{
  "d_expert": 32,
  "groups_per_token": 1,
  "max_grad_norm": 0.5
}
Below are experts of layer 5 (counted from 0) of a mixture-of-experts language model. Rows are named router (the router's row for the expert), gate (a neuron's input weights, with its number), up (a neuron's input weights, with its number), down (a neuron's output weights, with its number) and show model dimensions 0-191. Each number is 500 + 50 x the weight over its row's rms, rounded and kept within 0 to 999. Numbers have three digits each.
After each expert's rows: a language model's description of what the expert responds to. This comes from a sample of Wikipedia text that the model never trained on.

# expert 19
router:511512489541518461444485596432487497555524510444623459500394588494547493538422488440502424464546487575564448593589456513498507456436569482497580406545522472459448572577528499480476483473534554513456529542524454490523530437538590546541465539431502538474528514533507456531552498496589505432450424500598512416508396526446506464578468480554514557503451443493451464511510366536488479511395511521504491473519590533558593491519460567493556563459537574559461529553502478572492533513403430463563549448556536491444550450430436547492390460472540468524469512554423477573592526472435455487
gate0:494482537539470529497507501509497550431548442570554511512558515548542531566465522501331383512472541469461458518571454469529459486466526427560517479544417542537455555507459485494456494467541480440404481431537480540489532535480490524476430530403427566505492521553642527346555426452420487453513461516425535515594434559452566537551567482562548487458508577495552454524453510515501475502479438521463457486574521506531600465448558576463441535452569476445420516426537475554424519433500553486470478457476434473423491414536584576544518456486534486455558490459470460581580570495509524576
up0:628470498515472593542458567464531552414473466501505449509550545550498532457458574470461484602530484442528532607451506468566408485435504497569409479508529534513448542552487453515489487500432442436505500489505460445487534501544539595432558517478554527490520539544495512391523454507521543467471368509449446524501467481539468486587562492560571514502434506525434451569504483521367491521421450464472576513501611398602469435460528559358456420544566505449467490447472548590547554539520443509561495518468562484429474417517535538522548531498537516553526519430563471497571415507454487540
down0:531564514431490503484430553513519504426399419524426467457531562536525477474586538478550463541462438481531450507441380424535482517539425537515511445510470532529513485457484471520413529538516512457565484426551470447574426413601603529538472546444426574495532430490462343488549528493594518516534520507536462559464464518544445510511403521398412514437548551488464536494549581464511510545486549465469530465493436455569586449496608565523525535599495459479474484425544527405424532510434568506453521486533525546408560429488476533494465534498508503513559573497524601492515511588522509573
What it handles: Closing quotes, title cells. Closing quotation marks after song or work titles, as in "My Daughter" (1:09), and pipe separators after text cells in discography and poll tables.

# expert 24
router:582512509523475457600484496522436544490506537423433557434632582497567465472486484487536510509513468530416450470597537509433500531505506516612536545478441479476453524523494502433516607510527498560452541500419579565407546533500454582608439564455497561525472427543501461482464471565516479501593564511552456558465467519542447553531452607560472552515506518553502534555462436468527501494446551549463542518525442480409534541444514498546476427535500461441502457552411388610515498485405507456406414393432493472499455549505571488549539470510432505428573441426475543539452479494485469468
gate0:589477465501394500458452551506534522483471536443498447494522585481588521490451493494446426641463477451457519471486452438531444478487533457500424438623445483500464479440543445466564504552569409432446509431417493420458554587486508556535543481540409519453514560550535476467540512452545553524524469537501512522464427407490507437484533555497645458518485504488518480429542643548498558444523507502540455478509479484460469509577518484497511436503541503495467463521488528662516555514472499532598553463539522566438413390446544525515420410471469510593495562517513500594501489429475482478
up0:590483498542429491490510581513525507463474422431437539448494623566521493477455517572480446483486449475492556497519482491550495572524524473476426558545460541509376513471586527481449461402464527469510460449427473428477512604503475484612536450552490496531569428468501475502414470472454518550489553501413453519497431404454502520450461514520527442622536507516422569504620435556529522483520499546441523428460487490472572455518475433605545517472436591483587551506552499488571445543398548469511531456472518548496385564530530556522526433491559394590472413509438553494496443502523519534
down0:524440444567469482465545438511479486593537491447441484404560558565605562526415466594553432535545593470532513446570480461510558460471389523528503447428461611530456555487493508541448476455566581523522564366519478457446463541508470443496477511472563534458375535527481544541512476576533393499494561480531460526486544593454453490434474481531493430531473426433371471562484537499546458486547532492541538522549500518510436538565521457420562359493584445472460517475503561562495523429483521565538505517491571510527562507566517589460483512548480508509512528464430435482495468519410462500
What it handles: Word-initial consonant clusters. Opening pieces of common nouns and names after "the", "of", "and", such as Pl(an), Gu(ild), diplom-, restaur-, Democr-.

# expert 25
router:487425468501475531452533480372476544509549525540518429537507486481505508486505540448508488530526547431577532456516558446489577389497492528592416493468498526536507503555543479541466523484402445474461589466544496485564482453445504549570598618437538515468472457601560470581367560522545533464531559427485633482445449542597528517518481444569471503564514555536541423470492512479516497513466434467462463523503508411494463478563538445495505601498477570541607471516464527503529542385554497564550520537559430585428539543579518519544508492438491578501462437480570409481526458432485465582
gate0:499577507437557468513460453482528468520504476486442473463591515512491559411482470497491566552452405448517480508507537507486525435457521556458480479513408441525514469449519517436549541615533384534439523463490602557484485509397551566489474540660582585514514549512495428556515484537559477487379495534426557547603484526538498547446463550494470508522543510498512575544465526453450501494508428423464405394498529448538560554493490530503565517516481509460505473458578479551381517539498466578463439595532457454365487560536521502438572490444590511531488556548505565397472445540514503499
up0:534456458591568445586498552487422530505576519457525559498508487404485484584468464545569539493401518553494560534490536402542458488420560524460499465430498544410491493560464449523502462546548453559550503453410514531555458537571471534498509573507431458507486579560470616582502500592451435537543396403565567449498503416443553480534454512401560556509463534483399510481453509499504536497474503437552513516558463450525512550513454434502473438510507533518401571430552472431463466447448557479538446482493513442465502484446433520423435460603541503591532484453525570547608504477491510579
down0:441628444510497520547500409484423673565490455512500510479575451545526365529441556437496499480545537483611531509507542457525489586544511538518483517426389503429425517479475488487480460416549474447472469470459402502503524543597461501545556471487467480480491509530495525487494463512529501547425508533558447541458459454510534466573449480534486495503522559420516484473475430513488585403570391531622459586468535426436641531514496468491500476455466472468506538437510585525509481520560587485555492529478532494467523539464489620435546520482458556536600472440533524484526391451500492501
What it handles: Phrase-opening function words. Function words in list entries, headings and award or event names, such as the in "Player of the series", "Relegation to the", plus heading = marks.

# expert 45
router:581476480507522496580485457531475522430541501556480446510503441548501519464593487442515445465565477443490465600538397510444473528536451574439439431509503561419560487439463421505546506584454535569550416494415438435504485438599543478478596431493447520583591554500538567432472533480482513433510467526543512574479528498629484437473513448526502521549483504508551542502481513434437485485578432471594472530512514484537471569536564521533529500546381502418492444575411520530447544489518420457531517632507521527540446467545464591520455558476527527578480432520415478558525398476503560540
gate0:568529469530462469589489507530449498527496481543507512457457533526582521585513530465499456539539467514490535512525433433528600545358524486609471433434461515533510383430464508480550546553459510582500519512481411476571443405522500575529506478517504443527487513548370559474572540486427494596520585499487489463550557412380421449498490526484593508542564446484407538518469442512472587459512447459470576511499457513499469577538450530437572543514466457421483546430511482395514599478471488454491423431458547545452585523441461503553483559439452500497508526569506538571501489439532472589
up0:459551504484501560491479508502582430495517542453535558445583491441566503524525522514485539469459457535524412510497557515498520467530516430449528536499544495491434534475532448502503484439356549437514404439514600588475441556444442420550574625544484555479459467569601498508353466513513458464566464456493559550500480417540485669505524480520566505464421478615528483466585481504548487455530470489439489536465471564462571470481526450579469386414539493531541471595526501525551462456540436563476510493434525482472519434530536457493472518531495541523415422527481496360506523528522507489
down0:473504502489601454578521561479519461477537521537520433478508429485514497511425540488489563399537444440462542512532459484533501572477562500575523531505498539529496582431518489547558423435423439546541467505446530529467501524426428533533482466600464533506510524484539476604530475513533504518448396488396617532419405499373506525479494422475517514562395468616434485514455531475452547531536472556454591547503503474384543647419454424474497479447489522488550500527445523544563515486475480492534455529566457498503462507423488473455636468450508493521639499447479524546525517485600508492
What it handles: Determiners and position adjectives. Determiners and positional or ordering adjectives before a noun, such as the, other, one, same, main, central, upper.

# expert 52
router:473538495465584528622514477614448484518412516534515480385539548494517526519480473455436524562496463479471462449538466512486525439552525486545494527508486401481407615565451582468362622450604504476419493455515560424495556483540524441507521463531501503471494596457540537612518521517534585452403542434502533438458519451487514538516597455514489562494447464563423524456575506456554487465529521485555503494580520525602439374467466579477504548508526518573524548441517437519549493545529509480521417473474464391481483507499508578537461473517517417506557470487548421548495429492465555481
gate0:597512494514523540488457421413558525525415488487578463523489499531528423534460413537564482490488533535524586498468420402553541565520505539432515521577502445404617507458528520527487438432578456508511503555545400515520460418477509516596556462475521508439471388481514488520543439520451507450484505555502501451584408525572464488485438382602512468527571441468491408543435587542528540501576475495593468529526515530464451474479516468499519549579466367552403471456519546480461511452470515517538575498509521488520485427487418449439518482574440515509513557401407511596502527553469489515
up0:490524592534460412493572589510491573544550560493519512522503468488556593529565532368529463441489505475501437497492499525444458529546508545524518453544422504360424505448488574482549475527584425499565554434493559540499474459482537525539475556543551490521547536478512564411495556396534573507543480430490567649425454566460514514454430592572462506472446581501508542462520523531441485494541456476452486455480550499518539538462551539541492541520543479475517461452465615454394514529507358484492558528454401587540479595518478486533457485429521503460458475546422486421488536457458455574
down0:428584480525420512513456522504560476474465433455530449484556444455442476472459491457419448474547514527473459540539508482514575572443513523589489534443514490553425517486528479464516606351496479437451522455523518499464531528487474544568585596516540519497515538439525463431500461501586483513505488551471447412417527544458436515505483514594465482552530416530428547515529376540467473572454510450491469513555461543511467510609519539606370442510515516565561620415494523450440622466510537469462492482586511534522514391592538518522587490478539468540547429491503499455514613478466520448
What it handles: Institution nouns and table pipes. Pipe separators in award, election or race tables, and head nouns of institution or honour names, such as Award, School, Medal, Church.

# expert 55
router:440522422520485455580562559446465494476487544489564545540444554574461537559400364442530413458497376466459435467587437446543502438570539509479564465492420491520513472488505573499486469493545565573493535440468495481496431522453434481567475528502485465501524543533429520529506546425495530459450514503550572406501570453512443509477550455606395559488449497485515511513584417507586484531497491475490497477595501533509535436421465535398582462550588554507423436470443465509554499557446593488559578427446539553516443531579511473540518551496462442584536461444427501557441539445483498475
gate0:503507497499538489525491529439526471535423529347503499485514524466477499524451484497457561478539492580508483480421542447502419527425558591494492499388511493454517503483476499379550497479443449531447425580521504623470501536397585479518415514527498505598534503567512504513526612482610543511544489548488509448528417453562476461493529526520534472494485538542511474472486546578428502522542459461499519548491500516517442498554470481519499463521486530458533541496551602471525427513489539497562577540346501498617511389476569364495384484520535506555497475550566543385578536494450419582
up0:426527494507501458566508573523486451517420559400587431443538482505508570483442425466430546389547594465500563466511512449413458444434478552496545540440521535516555569528460551521458502539487484501531443545453508535506568555417610530453435467500567445531511516417510545450529468635552460525452498492476468420489471498481498515473533498503523522505478507607557415470494464543414435538494516446492551560493379487590390506539496554425480453520571641496457525513488537456545501450501465556523542518442479496572510498554559438467432510513505492572542566447561446469483606604458504431
down0:433543505404538458472474455495485514493539557507507546484492447463564514486423565426540557456528510572446565473539530508580604613588571497526499475528429537480517437573516471515362554418485529539554456519498584494524559518443552532449573455446453552475522605488451516428538488581487446459427489528506508420471550458403603454499446572529527478546453451525518468479475443451504427498515466500492485395460539509566472553499533531461554430464498504562594405518483483382519531511515549544544494479496443439473479528410554501575468602545433534386468447441557469594489482491555511481
What it handles: Text-cell table pipes. Pipe separators after name or text cells in wide tables of acts, elections, candidates, drivers and minor planets, such as Conservative hold |.

# expert 14
router:498459519549430508424483508528460509450439518437528547519588577530515394513605519440436527516472527506449393407484541472472465493574444468429595478524539480483426500458478560487455456586549556509389556521462524554522512561595488459506447589544520507465495635550500590417515538440491462516425507547553478555477505605472579538534547474505460580510446532497398612492486496459535549479490491479546517441563455567479434428531467407445516511435452549595476570448506498525466553582562453488520477458478484468523389576507517513525462496499450511476571460447505453553407506510543472572
gate1:533521503465426551507582527550472487502540508502485486563455507443534544438474453520478445542533455484455468531527493453584513476334526519464527494455609462400485457446529459592501541489530467490501503415480467428459489414486619440513523554522555527487457504573513541497569543594505425477474413439546565540566519460504431439466558473496492540578539513581552465484470535402539523503507451502558508416546506496495506461549523527412452481529558461513585547548479578556518460598574483569452486439579534517408445473486583549416515441495517542580493471449495468535501659377463471496
up1:403562514541402501440566462564473465529460525474485496517406504443473556489500421417510405396482472624525438547487488434497461520478489545514564510443497517437511574428547592501466479432522480617531513500502577435570482533491518425564542564582513497568483470547533527476490586467536483482541501461539520509445520483547533510544440412529531496517548367570486539466517541455479599457448370549556502522561481487447588679442426517561521522557545480479533529469477514527467457467569559517444493497537503480403473473557468495475455500468586483547556455503404448472513554473507479543
down1:446513598524443489394539478458452386424510531501530527474507492479573491471468534471495517514559478409445484422530441424545544562506533468476487497451433438507550554567581536471469476445457480536452536463506479479496608510540548488484454555676533539481494526514438480521513509490537569495460505560510490504531560415515499556484628458477457517541550520414477388495474480624558486474488454505586412551480414433521467648551483474522515505446535486555475470457480515550447440579546506532489486600453491468447399572521457540536504588497452537438443493465518507470474516430593483603
What it handles: Noun word-starts after articles. First pieces of common nouns right after a, the or an, such as pain(ter), libr(ary), restaur(ant), plus whole nouns like house and ship.

# expert 2
router:526544569507481470502517517467555462442512439466532564579442510526392493580553539525545515545437479482568576583410495392520511607537421460543508485435382464495591486418530470533438439526583446507575595375490339463563469500535567473454481502572484510494476432449497502434489565493548622464581531511483512570567441460507451525439469535442553516465569492478478510534501518563527468498477527516495492542550553511528499535625497434541481555484465516476442520491549494440453474474443454507444547520464545460507536399428531516554539522505482458493421480493487616429566523441522532524
gate0:571494537445588493539456479462459540492493563512539522531456479495477578490503434520515530469414448446521548485430602480534502505609541521616472447477498481476421578457572463461503455445508522516531410576512463402482574532584506504522448450500491465548557488458372582440403525532446358442456387478521587563529396507503453547507492530585620572492580547516522582506547542537473535450495416476545546496496448555524538475490479532449517527470453459476445480547525531536551488475476526477551486536453429536506385352519561534552555496535513495468449562517504496569468472521478546525
up0:420524415506528482524483560509489406453444492541478582432488426545519476518517503476468555599439539501481431569586592487475563424515519468590590527498456489442492523557446518464466534545492470491484548455534414474441499509479457481440523490504469489475485506501510500427449564537495519500537518495504510526350447527521540465420494477488380487459542534434512423475504545438452494584556539530538520452489545499594499387468524479432480546460498534481500490480514468488517435593425575431524527543430513559653504444618565501493570469531534541476491611651445449416509477541554418539
down0:517558440528593534486471534457519499671566481465536465467449429461576495474418491568514461508576614536423557472506553492533470535556506531561528481418449530454551531443414470467580575509468517568434477513538507557501500607487547475444403518554465531450445467495522533570463496521454508404523478521556578478523421447542529506449478540515531420471532598494469536431510522550525505467499460500524504430390547498448450598434488440566518481478602369525466513496614524455559500483517399527519502514509509475454460470537510461552492469488487565446506576518444451446435466428522395558
What it handles: Pronoun objects and adverbs. Object pronouns and degree words or adverbs after verbs or copulas, such as them, him, it, too, very, lightly, seems.